config.toml
n_layer = 11
d_model = 256
moe_layers = [0, 1, 2, 3, 4, 5, 6, 7, 8, 9, 10]
routed_scale = 1.41
balance_loss = 0.0121
balance_bias = false
router_z_loss = 0.001
init_std_router = 0.0148
lr_router = 0.003
vocab_size = 13954
lr = 0.00162
steps = 6400
dataset = "wikipedia_en"
Below are experts of layer 8 (counted from 0) of a mixture-of-experts language model. Rows are named down (a neuron's output weights, with its number) and show model dimensions 0-255. Each number is 128 + 24 x the weight over its row's rms, rounded and kept within 0 to 255. Numbers have three digits each.
Before each expert's rows: "comes before" lists some tokens at least twice as common just after its tokens as in all text. This comes from a sample of Wikipedia text that the model never trained on. Tokens count by the router's weight.

# expert 17
comes before: " to", " in", " the", " by", " a", " on"
down11:146138178142126136134117131123105100106101177150112143106098114094099140111150136152124161150154120094115115119135162153155112097093123156162138105147163109134082107130143134121147145082162139153142159156132104085094119126107149144106134113132125112136176097137183135171169140085081110122139170121142142133140138097133096117104147141134129120092146138077109129113155114152113146121147144135123153126132104124131124124149158134127159103106122130129085133116124145136080140139080144088136161072127105113123149120112129138098158098102119111101203139082100138124157136137127140140130177156120118095103154113109143169195127102111103134151114114110150087102109132117140156133153127105108116125134157156156139185107140114098162141107110149116201148107134104098127158120161145
down12:102145133069171147128174170116128127142156156125114074129159123089120153102137162170150091130093155122117089132164118160120148112118103095131092140161178133124158163134109085102128085087109156115122106126143129096111116115156154134122151110116130104180086116132126121081137124125125130119128148136128123127104138117131142130100143101148110158158142149135136157128108114133108163078090138132105136119125098135118129105174111154124103123138118126121146152088131157156152092099114119120094139167154126116123073133119100131109135165132145100173166143133129114103094175162147125162105191157104113151066112101144111170086110090132186094140063135133119116127122128131123143096104135111103133140116141124136149124136106153153096110112129118114151100144123131137157123172120135
down13:156134123181135139161092114141147102098153122166142112134134113176127124102139099102103087145147129144104113119175131147126144082106155153169112156132104126133108116088159153137061110158148125134163137098120108136110089118141118130111142104106132128106122161123139131144118120131155152129175127179160144131137148140136137155117099104122143105115110109168122122154107132121081140099100086117095122145144109160128099132093174147150153081139132104134116129119159140129086139146139139138166094132112116139127131108173109158097102133129122112134113088127082102092117089166136115091087141137087157158166084165151139136165133114092142172156125182126146136151106089096129122123079102153158113117147135142120100074144095122133154105138130101128161094142138163118155113150127099
down14:100125168133158107134108095148151110117109097133056155127109113085135133153107086116109130116128139124101083101129111146147194116141123124140155137129144137148140170117086146143129122130148129123069154107103096160088147146102148129095147112110111148188139124145127124136116159099109135123081120153115124112121133087112132130115114147131115112111126157155156133112133123125091134137119135122076137140147095133167131123120109076176109153165142094157137130129095131106153165124140097100161173134104102124170077129143133075136085129084133112099183110129108150072153150133171132141104109141158115124154113147142077109132106123121119112092155127120138145145128140146116122113147112124127154114123097135136135139129132132147177121097174148062064117111083126108129134141131117
down15:119146098114173149126148132138125106131116113130149098104124093121151127111129130124142127134126113092099095115117162146148139137172113115161158115097117103127120094142100131125132117125127142129122152116157128126159150131115157097120124111118150139100117118120119141109104180163142109157100147120125154096113115110092149119121089151139136108111133100145132164099182155084085145111082078138113116147090105090130139118138167118158110095133109147124137127124129119139255109126100154146158102151123093149118129124121094123127128119082107142117148127080143155132089128136148124154132104094143096144159124094143116134142117122115114113118118097117159141099094118132126181112164123122127129140111088174114132133122148115158101103131122077120143126109123128140126138126106125
down16:088116148106071076120145120112136105155149121135124090134117112109125176094122160151121110121135101137108094101138175147095169123136126135113121121134125127129104125114156121136168134101126131108093144073141159162146148106145102090104136136123099128102129121125105104158134134065111113108112083106146127135097090174131114156124139128144112171156126106147129129126159146142122129122166190137136109159155148168120130149112141118130157120086189129126143067139102105087063159145131151121124107124158118179167144150129170191129116115132149165150136134122137129140118105118106133155147142092112149098135154147137127154139106152105115121114150110128157091071150137152136100105136119150088145109086150098090134146140155139150114118097120100110107147119140146113183153141130101
down17:149168136128112114126151155115167130096144114112152141135146082099162169093116166121149100132124115156131139125126141103126153121094066106129167131110149119106125122111136131117121179133138144167142119155112162133095096097124169098087162120109155136129117112109120150148135156116134115094135139145127118157109125140127106164170133156117129137102154129083133168109112152103141107137108142113104107132122151159129148149171121150117126100117133142131121180089088117104072112151092118124148141110149174130111155141111140173150150140123128139143076181153105114136093092097094097085126103096121129157140124104118112080161142132105115131127121076104129132108118101127134114143171112142084137111146124157175099122160149077134116113094150161155106107164188099124143139174149160
down18:114147111125086132080088137166160107141123089159124096129109155165144117106113145108162130106106139136111159134144103164117160126136147121114143116115107104093147149156158181117107100150144106147135175118116148062167151140093134135129102108104133151136156149141093187147161092109125142111147096134111127157101124129140112109147097138110140113122138160110142135142133082132109120141142170083140147098139126120132102134084074143107119113105112060134082125092131141167151127125092189104085151116126121126126111152099159090130080119121097135174126116142103121119109142164126119143144137137118158101102092104148113113137111134086155128122114162106174141116162083122180141142106126114135093101154126094143156140127138123106118108136119145140115110186112094132145149114113160
down19:127122130112089158138115123096122112119129141092129131125131189114112120147139097117080129108110125067103155129121101125132107145144127087131156096122195116142125133128136140148100124120157106087139126155113173122112127110113088118119139103142119138130124131153091159126171103178127139150122132109115098124155161147148156148131114160116136094116138154188160134078063148141132157109081115142114138111119091122135188130080146101126126139127126107109124125175128141125085139118126155126155093145095133116106074203147143140115122112098088131115129107093137114160095134155169127119109118175106113111170119141097110103140143125154170131139124144136089137142154105128109084076148142130115169138119096089126106069135130153165129115121129160122133096127116146149153136129156114
down20:109139129145154131170138101140119087126195144101141105129102138095146097131087123128103095127116095097132127112091147162113099122105129141113131122071120126142094117128075152082096125114160158099092119095084099113124114106122077115137128133126108154139088108152090077154142112108142142112141131156111130111138156162128145126115098133134150160158158094125140138155129120151152099164093098095112142102117094146122110069147143148137147141086136140183135126145150135126128145137139138141152148156127126119136116147113130138125141136079148150117136148155113146184111128107109126143092090121101127146184152068134155162074132142137114135146118123149133142080162109148134130096138120130165175071124085173123122132129099169114127131158121118129137151152137110170141086137142136
down21:144129146112150141123168111116118134154143110130126188113141118146125104100142132132123099160110155130151098187128132135134160082153120145118100112096089126127117094105139137151113148119126147139115101102124120098115133109138147142097180122178157115096140134127124100105088123120128108119108135164125128138088085126137134158114147070164081148128144126080130096149113117146167179126199132077154126126168106123149116120168156136125161117136112090091114118136111147147121090155107152114158109186138131151106155137104105160121148109086130154148106104139160093112140096081095124130095157098148172164093130113114148137100100125128142125152115115147122093129145129164134152159089116095076139159147099125137110115136092122106072138153122116169097145125140099111106124128123134
down22:092079135142151144150076071080136118109137126099133123100133125105084100126146130143140093111172138124146128111122129094130114135116101142163095135107121094120121139102127120123149123063150120122093125136136134145123134122120121109114097142137071086131164133132190120103114109142168126136142130107102109129143114115146131095149126112109100109139161140139113138126144133119165137095094161122115120130090131180110159128132129110165109139136082178173139102117121151141034082161107147159139137126140138158137174162077067132131139142125100128109097152139136094133115127126143177119124157111112072115129137111078123088169110123155074117108143130127148175115133151098133139131125142114135146148134123081133192137154137111143123141145111133115132125137129148129126106129110093
down23:118167103118106139155147157073138100123133072145132102129129115110112097169160151142113088109154144122100138126137138152145133098113138117138177115169157175120175156132114135134110162095148135078094133145089144126115132083170139172141137125132118110088115147133120140099109144094113144128108060138136105163140118166100113154107133114098115162094140067140162097153128099126144165139129090146132096137150094111146119164112110095092132122139115093109142109127123147091168102129130112155168161140091110083138121105163138162159100136144156146147121087177119116113098115132103113127151136119151099112154118126137150116130150137112129151123131169116126127183160093094173126105144132140135116182101147109128130139133139141115115116105113112102094121129139163160123111180151125
down24:135130129115148074163154158134144096146120162112143158115133141150142144150142104121087077143101094148140132123158109112133156111130121157132165129126146117108162144055104136111144095117106110137117125106165140125145127097104127111091123161124132122148140121093147134096113109141129106093111103117159125089172147169166144125141134122111148157129158116129134109127128149112151135077073131123115106144148141121130138157154184097131099160136121086117148152120112120105043148130123166113100111116097087155140104089088084140142138145127136097114153145102162148174116109153134115158162120089144164118097133090132132135136135100115109116094122110091105118175115110100155166178128120116125125144128143109120124143167126106168066159127132135101147088142117143154104097137093102
down25:123090149147106142139156094141149112150124092130099131116157102087109106130122092145110164136152139133145138141117153110087114158140144109153118152125126144096147139131083118150132114108113107149097169170101121096130126137113121103148067099109161186109171107096161085127133172143159146121110155100119133168146149093123116086130116127145134143157144102164123111091068117110102108126110169103135092127092159135128130085114172143121122131150167141126125181148111117112170127140163122155133133077150133114144116106148157120115140099121128131142132132101105157078152112120131188133117119125079169171126124125126188131167151172053124141147127100095131127112137117152117096133099150139137141118083116101138153102112142112134122147077153115113116118133114118114115131145128149
down26:133159190125168131138150096103150127124116151128165096112118120088130142110104146142177136141167132109119159148126112159105160170123168159106138078146127110136088107131177128119106128093122121139091114163142093095056126147099111152115116097136111139097138124137145091139131134165112102114118155156115151137103138155087116122115133121112120157110107165148127151121121109097132082126116143145080143156124126157072064144187109121142160117134146092110180129110139119129068119114110148172141131119155121156128153064166150159126108134110128167122132131143140153146141120138183143170133131122129174153114145126113114118140137100161142131105146119114119173135114117103138112084153150126129125164135175114093130165130148110134135162142103130101093144126132140133137101098132137
down27:149107141147105150150133103106168194135145079105172112093122106156156144089157110116125105181105085105133121136095135136141140123123094141103087167130132150151130154162121147165099116108111149120101117149102127148154115124108131096114113106098140160133126150172120132130109120141136107129139126108115107103106091137157120137163128109083147108117130113106072160144164135103146146110091127136151103129108130111147084132112136164090129117147107157112103131119166108129056104155154116107124080118159145127129149110119145168146117133160134105170127145168151107107175161107123145129146147128135149143111136136103169149173109121134158156139118073155138093128113129155110114150086075141116097153168126153130156092129097183118132136081116121156107146125103101109149105145160134
down28:108096106107095136106163109073124122111106097113135118132131162124112141084072136127107197135109114106152092150107128168165126129087123134141144076133118175087117124141119140126118159125139157094146100088162131095103135085122107100151137121138114125109101148135112119141105095133123126133073112135128105100122141152148157088096107145133127113082100108103114121127102109107152096123137116104120129115150124134131144123122092124116164146123127154131137124137116137145209152134112112165189102127108105114114127100124100107107119115113152132139124149163101126140128144087111142154104136097150095106115186116162150198098137141151139093113116135129155151179120173120153144163110139138173145140079147119127129133191092156107145106162103129155126110138125125150127155144152135
down29:169151103115120129137133120147153127156140151095098126147089138145144121134144103146136180148141158097121110120096121101115136138077162177189169112118128106111120162137122127078131098110122134115144133133117136128202121119164142096163086113124089143142131129139119088147099132177130132140120125149148169117126142099125138135121120162123131158085166095127114142113119136117106125143166157166121163130109120123075098132119151125134155168115165146157124119163102099126131096092133155180130123099101168128127120154140119100150093133143100114107098109124153070147078147122074121108123131154127124139107182154125152116172131139093120156141111094106117150118149094102110089147119096122169095088146111143132138130091097143092163114155142121113119138139143153123126120067115118
down30:165125142109139162126114084113134138120076146130139090136130167146149146084150133121127126091132115116117113107092075088176081102109122115143100129154087133137144116107137123132132118161113142109109146118129129119120096129130164115125141136117133168154132119124149092148127108170172136131119102144152123131107130131117107160099111130126113150152139114172133161118131108114137113153149111125123138223131114108157144184171156118119114107125126106111114135144116115096089124110120152154117182134111158083124176142111141133089122138120077158146131149105145130044101128093167139122126129134141151090115143128126123153131144114109101126138114148137122096133136134125080172104113110152103128111099139156126115119146110156153112170076099099142152174097090152175122134154183096
down31:116153101125152122124101107148144137125120137122162141114146135147124160115146122120110088119138148097116159116153121084152108139135167171112126104109157167136147111066120089117160177114140140096141109140166109102116113109112139118149115142177087109096069091143136144148160114138128086124131106143118100155190094104159118132115158109137116140153126109139103134151130147111129148108136144126153124088115133133200089099120125100125106147067147145144103162120160154137121122117093099131052104132117087124149132091130125109121137122138131132113120161140163136083157163111145098093115148138129128158133110128130150154104102100121107101117141071137151129095100164116110140095133145161127173118142132133160119128159137151111098090118089079115100119089130080152125095137101126
down32:112180129122127157130137093113123154131079131119149136124120173139070112143110153144094118146132174104143104124116088111114139162110090140128142129131114096138083140130123129122120135124149103095123152139171113166100169109155118152137142163139147084161151080112146143111168104131090125144126107118144127135093108125140108110127179167117136144096158134100129161140110118117161127159120148088202138129127165094087146090143142133148098132157109109130063128120123143132064182134108065107082116145127114116117124108134131172119163140092091115097135139138099142167117146135146136132172121109143139119099089084121110126148158126107144144142111143137161141102116163134118110114115080138150147137117109112159141135138096088116102106108144129109116118120120164111127181157114143
down33:126101169117126122155160111162135138134122135156125144111131111069123140106123109151125067167151123098131129180100127117132127115199135106146155152082161130150116089143120125121141101161132134106182139172131164094172119079105094128139083100146103108155155146138098087110133092148164125101115076189135129156139130124150106132163097112106115091123145108119159137095137161148147138117125126145174169159147109128088149145114160137164117121140105135107158114128143133121151109101141137122108149095158127146124113105100102156160145122079112113131087156157122126129120104137117135120142116124117114165125138127158155140089113125153128111145114092128134171133142093108108147147155114108156137156176170145118080130109124112150102148114110092144163155119106146148167143105156154
down34:075124144101149106117126189110160159081142095118097108121139132126152094136143127161073129121143136086116127144114111129124126131130165087084164094156140089140147135148106177144142109123162182107139087162141111138124140131117101144169125129148118134142115124133120109127120118109166126112139134108112095144152131145134148114119164148144116151099148131155110143141080124135122099138157090116118117117142119128120140150104128157136125117183114118126069134117123152156165124100124125133143103156153116092139131140172127144125131143118157126155133140130135135139169131189106108094168105117145153122117157098103088161160084099068165106121099112131158182116155136114114145117179099118134129126154146110120140121088139163127121117147103129098110204114096139156178183107119120
down35:153134109124129087089109128141129106142162157143156150130121098125156139137108108097148113107106128090140148106148134145103107096155130183159120116098094142176121118083075149119135111106172115158096139066120148165081124161124159129123090109100156142149129145090093130124090143135109111123149119132121098147154154136161075137112170159148109159137129162138092140140151164139123136122137108157101149156128141102117106153132144176167148141122134113133120102130126083161081156109123145116124090135117160138175122183107137095141098127157141104154102187180150102129150121107109095126148137095100118105096128101157073161147133116149131128159125121139137111180123127132119115135114103123103130155098102128178134125133121126109131071115134119162157135133119158108119154111137125
down36:116129147142101088109159129146167132131095137152105147141139122122085130123112145138118119110157110134137137117131146124150090102096111135175145117118149140149119075131148142159097135126130129103110104111130084123157097165107108155134105073144132115137157158111095130137135097135099133175103114096097128127109147133163083107072089129169111167134098133115111147105160175110123111131125144152114109118160138150122143147098098135085134141133120118117154175152091101110213069112126132115104137114143139131098126154141122091052086125146133125126136099131136128156123091149108117058113141084126170150151112155127114150078105122146116110146117146106130127129122164110123136124156148091116151099112139129139108130123138172061140143081113132158126149167110119125141130137156128